{
  "n_layer": 8,
  "d_model": 320,
  "d_expert": 224,
  "init_std_router": 0.0399,
  "norm": "rmsnorm",
  "norm_eps": 1e-05,
  "tie_embeddings": true,
  "init": "trunc",
  "init_std_o": 0.0477,
  "init_std_up": 0.055,
  "init_std_down": 0.055,
  "schedule": "wsd",
  "doc_mask": true
}
Below are experts of layer 3 (counted from 0) of a mixture-of-experts language model. Rows are named router (the router's row for the expert), gate (a neuron's input weights, with its number), up (a neuron's input weights, with its number) and show model dimensions 128-191. Each number is 128 + 32 x the weight over its row's rms, rounded and kept within 0 to 255. Numbers have three digits each.
After each expert's rows: "comes after" lists some tokens at least twice as common just before its tokens as in all text. This comes from a sample of Wikipedia text that the model never trained on. Tokens count by the router's weight.

# expert 1
router:163070112137119141170070136086123121162078105173113095166180111091113151115113106139085153142069140128148191114173097093151086096121068164108140075128104082077135123072104160116084106135101149
gate0:162118151120072116158126137128154065165152051169059142151119094115106130081090138103201112108088108140168138071084178137140154099154140187184081124145093141123168106108161111127109114135138105
up0:077142166106133096111102134109131164116171149187148124140093085154132053114163132128072121163134091166185169114086140195100110127115175179178175120093075058111153103122084069123162142085130155
gate1:108111104083110196052175150131072112084083127091114156106193124088086147105113136090054138138110113115114131088146088154079127121143146121107144131083148097114147166113114112188133142121124105
up1:144064113199156086097134132096150146142123112172093110193067183152141128091075108126159158141139128101147088137097148161148124163113121097131109129122124114106169149144138127083078146158146113
gate2:170161084101106139127123133125141151159174143160122136120117108153136132123130136127059076085080112164119189094042190125160148177117130102122116063122106148110112091059152160127107142149118180
up2:150049094140106125174127135182100100178091071171111145110102098198111104113139161133115097155127168105169120126102132156109140124090146162080142154144143156127137080110116118179115071140092174
gate3:176090137107184150112136173113160190119171144130208102150140150142173143131147056156084126077107136149137162080122143133131140126122104143107139156094076167132117138114129133128164169148146087
up3:119148172106135167127163135061179149058145157093125134115151098059085063128140103157151150072123181102125160097213152123145095081146121121137114051116116152173124112122103142109168105166128143
gate4:134130136137094170087132173156190124127159077150081132145106146138142139113125139181171137147133156139152115119114157125095096181107113150171127154139158167153126078124131094085141165147129135
up4:073116100162117107150159183140132191123109107090101067144093146191087083112148149113078088184131103115055075075077164142131114105151132084142189119175151089095167084110124140122122111142118155
gate5:126083125131169123115075066116189146164134100173116092114116162090160131165104191098127158131135131135178145154151074124147177124104084105080143140154114098142091108141083170100103079139108099
up5:096102113125094172158081103172164184093145132122107177081118167097153126142076159136097077119141102158178093126131141064156140161131078086106090117164082163127157113125149068205144144134087094
gate6:137151101081160103176089120159165141148168132101130165149134136080179131116157108147187117143065152101132091164128130118074182124144150094107149142139174112126181114015118153152134131086156077
up6:082089125123120191102179136125160145129145129156100101095122128144124103138084183050152050112093146100123118153190100086144166138148135147109111109072145089140079135097112136166095181151103079
comes after: " |", ",", " in", ";", " from", " on"

# expert 0
router:184113134092104161129107115072136117172069130182122116172181108072121158109116100133113178159042133123178181122152130097132098134100111159128161094151107077086125100052075139124100117093097166
gate0:116142162100152137098124084127148110135104191136103122128120148159117162123169114159156102158126131094136146134137166058189135144113044085170160086142128155104070140092189138106054128132166151
up0:134151121196175102082109103056131172072130164138098206106094148117125097116163151141107086102095130143150114182107215222092093086162113147143144132147108145172128126118123138110112127122108144
gate1:202103177154200131147180100076094147169175134108173092101067106111112161108103154118066157080146132139081163120181105154105157082082151107194126154102113061148141155084112098108127067143147109
up1:107095119154142165107118117090178085145103171156157082139118126175122181118143093094127145114174148123157154097150194134127111135122118117095145168203083080098134124163095133112188059116174147
gate2:119086126171098137121126070130170047146086087126137175162187144144211109170172098066088095164114105116108115098157119144146110192140105141129068161089047164185175077120126146111088132161178165
up2:153139146143116082162077128161175075092094145114139137154134152079172118144109150120084109078127110106089116151096124137128125111114059124134129101127130176147117125146149154161108161106113163
gate3:102157102076057071110152083127103075098111147116098121158143142107099131138090151105037142060142145097122114107140116143076121074212119130077176169162113156111151152098128155108173184177131140
up3:152117184112147188165150070076115071123142111170127154150109059116139111191162062112119105136150163094139124135115113150116124097152108087148092097136106128104104150149132158137148147054082082
gate4:135144095096110147102101135100065122107095118188102085125054064167144150182161103116100156135054090048092112132175132093120154116092122098108084143173123056156120161118133093109133173138119185
up4:135145146191150150136065121129106117119071154115130112126168081079135185132168117129106109123098132170113088129110166071143123142089121063123092076148039096157124074194147108145154082173128088
gate5:124117103160124145159108114081120089111106129127078090111151154148140124104133113060160116147123085137126132106103162167130138183099170156167115115083154181143141140224116143111084146079150152
up5:166159114104138148165168141170128159161116152159141089104092097138148187153134134115174107145140079107120147141091119153185173135120140120089132206106226117153083138134084091117147131188108112
gate6:110101067170108147105088206119132099124137132109122116071126168143105140119166085095141156057141174143152095093129108068074139074132078082106148141102135103147127121095103116095132086063084082
up6:146097183141155072150179102166095138139144156063112108132069162127115148152099169181151187128153176103180130180136075185099171172104074155217170138144108170087064115102100132139082164163139115
comes after: " |", "|", " on", ";", " 0", "On"

# expert 25
router:168124104089158166130111130121169165174093117155123080098155125149100128088112138142104177124110135136128208123227142108097100131053124153093158124135085112044105172112128160144152148131068132
gate0:080175169106174088149055175179176108114113122094105157095201099111104151169070091085159121133122103123142106087199091145188164092148152140119068127114161160194076204077134113113129116138165134
up0:076060102145130138114140110119091147126129148170143128109049188110199067099155191143108130140164162093172093168132142054143088183157154079127211139110173121198118199097161193148080126098139164
gate1:092072097124137156125149099178148169113119110141094174053159107154190119193218118105052081091160111101182143078108122140111129129093109126109110180137088049132163109136159117095119113171137169
up1:113123087127101084167044172117147138160067136145171108147114171118110138153111152127079097107088127099115103106123132133153163090196113147196134160115124118138098086140255104061123131139141136
gate2:175096077086125130050081152165069164122147122131164180156109069156109147135075077176138148110127067137087105179204157146055187114125131159216084125112118197177165117115100150138127119115092143
up2:136152130144114127099085196099140168177071118136133108134140101189061124200101078150102097122082137112105112122112115113083115078067138127090114125170176121154121046158125151086132171090135094
gate3:195193044156119079130145139074150153143146141150111136126112148092160088182142126101124084117137171162146186158058106144166104119130162098161161163098137121128151145102118095069150200145138120
up3:107153158124139147138128144153129148178079110135164080143127187086108098126087138109117109139121076136073125170105142094129067126108173128096143138170112136181106103166174130217173125052149125
gate4:127138119100141142133119161086092118112119151114177127123111137071173108180129152132164167067114146148077138112097146079157141097170066110154144066089178185127092117133144100084122129173142131
up4:157139152074108059133132131102071095109096045147092146141166093137147122120143190077112123157133114144108127086113101108156175062115132110129130179118119132129170167067098116119127089192145120
gate5:121095148121112160116108174148113124166045149107107110071109140141063046156117140122138152134185102087175122071111134093098158122103152148065176121117062161095117103127052116096109094114147140
up5:134148138096132088172100106111100114121175123113116226125132176133120162128136170075175128179180084151103091140126175132070080097208161043137156179092148152080089176154144175094144113072138119
gate6:144128140147159164137130095162070142152128116158129143115147126159072116098119154085102101158136126111097115117160104118169132105078087179106120157126119071152073115116183105117062165117120100
up6:166140143118128122070172137132132143152124163149130108076047122158108137091086119121140079085048074105080148142072102079107124100181167169146107127109133144132106110111133201134111181155100062
comes after: "-", "\n", "==", " (", ":", "Personal"

# expert 12
router:175094168112120172117083125127111158109102153141075053167170085101095139114105123107083119143073161127114149132129147068109091104142148153137119131169131073087135098117086171089138107084097139
gate0:066092130150160157128132165137083094143131150129149075177133166157147178110164108147086147085044155163096087145187128152118159123138151124136158146171098108125117113113097145142143094128078081
up0:130186181125118132129176165119157094165184137134145136107101194081106075148127105148078114117152135158100100119165126195173162152058081159171101075113139124093153100077110164156110113158180122
gate1:067201136117124119158116123189135186102127091102159162160184086153146139095147091074099096103151149126142141156171111091150130146089117088156074201119102133122103154110092097098099038118076126
up1:094093094114145183143159166133130098133112141157127126149081173147125153101143116068165150120138036144130112086100157126096088137053110084132125122080163090113109166122118107138160159099188167
gate2:130150100102129111119130172082131117116120093123066149127126104110193093128096143151150131168167071117131150082192106136128168108114143128120083057148101100136161124131097110135157106136101098
up2:087081145101161084161164163142181153116111145157121155117175106105162169164111134117194160173082138142112127120079114101103137163114140134115166116128132138091112124110125185152139152171071091
gate3:118089122088183072178085108137241096088166131149115144167094102074132123106133138103117140081152108132143182146125114161139085126164107121115100099122103165128164084106124152161169107099120158
up3:106085074111147107139105094099211106144112128156106137176120174091123077174152116099106116078178112116134158084133137115144146152108153129102141107104118157142070098128134126188180119170107136
gate4:067075138132165079091125154071094118121166119158206160115169126155083102143141144173113128138145127129077055072105077138103135090189115148100107084056113211201111091115109177128087126160177166
up4:146088133147143137174141129139147134094179178102099099120126166132096100175116139069166128165202114071149133102146135153137153088057159163103126118131164097116131075088128128114205138124131153
gate5:151102193123135155140085162113115054155118164143117084121120093162139119158142150096104178113124115091111119111102139091122125126104068182125103118128131143092104135123153105127106150140091177
up5:185152176162074177148149207113138122133074128145151131170094144171124146072081167133100105154094118110113145141110168140065137107112106099072072128142102127169130128137172104186109080143097145
gate6:169113113124102147095161095144112144110094120103119141098144157150143067177082157066135148093084103179168117120147132149119141171113083167110077095142130139140159191082114111091058138133120181
up6:099115143059095125182143111116149134157133114104152159128145135124124106187113143158112193174131096114170073099180148153110133118082122117132136140154172167132118148099093133195123103173164145
comes after: "\n", ".", " |", "==", " ==", "==="

# expert 29
router:142094130069099123148081124106143154160093121152135079141178054101106146108135117134080149138084146143165196166157144102132100100118112173102144075176117092061162140106080102099078134127093163
gate0:121150048146106123144170101125141174166123091088145082160129081190124135122099141094126152192172086109075109121105133188146151109159122145144110110058136113117124129148119127172113125122137134
up0:128176097153124077141124125125124132095133173137152166078110144122115099094164144105057134157104160160150161097179165165118153151052183112163125133127156123113132180121126117155196101128092156
gate1:148155167113094131170150118106094107060098130097183129174124163097148124105106130146128105178117080095119131118101062082113164120105144218094148174092101091074136152120170090153044198132055137
up1:112121110154122106168152158148181114132064112109118142145128177177120110171099165076174140109105124091145124166099162126168134110139184079131143121125118027185184124136169089138073077127090146
gate2:079102080073093165164136113095107176147147122140128090128134098110140174117150114084113145150168116148125146139170148156074141149175112168077108140154087178111102073102203139136109179112140116
up2:111106166132152143157128128070150081162149091099169124124106132128078152143152173159117139153083130157162147114128166058176108109093137130148126154128147061158146122091158156083149059080167120
gate3:089132141116144098104132155142140054148132167156097127133136156090141153224116210063063103123136111109148094096106097163131106117183155094109115099114166158113084122111125062143136123078133086
up3:122181057137190119161104096119152131147203101110126050123141114096114118138179159135089126094114210160108120137137148098188105170116134181121098148137111144126144177160135118119129092196114153
gate4:133143094194061175073142081106105122115184165102123142107171129108094093080159137125131132157185161139155180110130184090149157112161170155138151158174118122152127154143153105100111045124126080
up4:058145158158195079166176083114133156162036141197140128101101070153192156105132172175129118137067106114158123172152118074184086147111118030118187053160143140074152122148076148150089124074107116
gate5:113075124127056116170076186140188142187155130168133150096097183116136181123131137126119127086158105187106136164112113113122143134180142145150123109138036141072156152045155164116163160140137109
up5:154090137145127073121170137140133083115139116128199137142138164200147083156156157067115086121078177148097102167132107145145110184151122162131114146125143112165178126113098140133163113180069124
gate6:109170125099100095134090135085152139200096142128114139138131106125098118132158113146070177099129090093125161162104115175159106192119080153084177122132158145087104107161084110119164084137068152
up6:129092086132123125104095124089123147155143127086080124128114094121118115135148045182072117102135087075178146124088099132137067137137129209107108152096108090060152149135123122068100074106150181
comes after: " |", " of", " /", " M", " information", "NED"

# expert 4
router:137139141058162165122140151125134168166071131152129149092154078129098139119112136133082175143113129057145214154149143096067149130083081185132152157150120127126137125123108158122145134175078166
gate0:091177145158169093062137116143138083114182095144126079160148106130064155109084137089142130080131130123094147107129161150089088157146122091097129128131157087128099109098116090132117138119132137
up0:078147218101151121085075102118089158142090119089165140115141113096131168107129073161109111175084144135111104082138140127121125124123159135131156110071141146168064126123129081177136112053126167
gate1:100147094076160089138152106107106088104147200135100176121133115082093118137153078138120128129152110137127146143125135119148181195152130119194114077144128152079151120137115038167178078131093134
up1:050162096111132106122111222139105101146117092127163115128110158132095128120144142132135170093118128158063138065176150147106121140152081119151097048132104120097160156144169091120157111130151124
gate2:164145134133117084149144108138147067099162142171080152047168074138082100126168176135112190139131159147094150141214139151111114144110158137122161149103174123083140129099189113121113132104121097
up2:135153177052144129187070119146154111102144137139117170128176086143198096095126123175147148144132113094091106112181164121110116068126120104124109080167116085128175172074134127049091151107080101
gate3:141137182126174209148104091100099150126112116097166085114118152108160124044146140107125106187144109147077135112077153180042168117161144157131151169129082125153147148132182131129118075113120154
up3:131116124119098132104087135176105153122128105109207127121172077073131150161136092153156097091177133184103098095111125162162124144058126092098187143134152110131154116119123170140137062152100108
gate4:102149124094148206167109098110144168146125128151140102092155146169198139056107090109211116123060136172155107142091174183143101092084110141225149132125167118070088128152104159167158078152058118
up4:146095177144175133075107151095125150074082158167127110141066093097097136119113169144136157132134086108113181116103166116146129108133150135053106138199128190197151126097093130132158113153144113
gate5:171099136158143130120125076144146136161106142137129117073097128105111156137135117175173149132051103105080150085127065187094141132151149127148163143053125154162116108170151168172164078181104158
up5:150111152198198112134127108137131111108147152124137167126135168145111160102134171134149129067140141187132138111172137134101146122084114155168098150125077137089141149113142127163084117159185144
gate6:194082071158152128137081128115179116106157160115083213093166143111121173151109155102088089147155087126109149143177101133095082111127179112146160217148165153110152098148088114084137158133078100
up6:151145104193146123162102091108064129118147139107123097143162138107153155053080152122160136102100157169087171147097118181151102145095131110153159096099089212161149046101108110075078112126110153
comes after: "-", " is", ":", " (", " List", " •"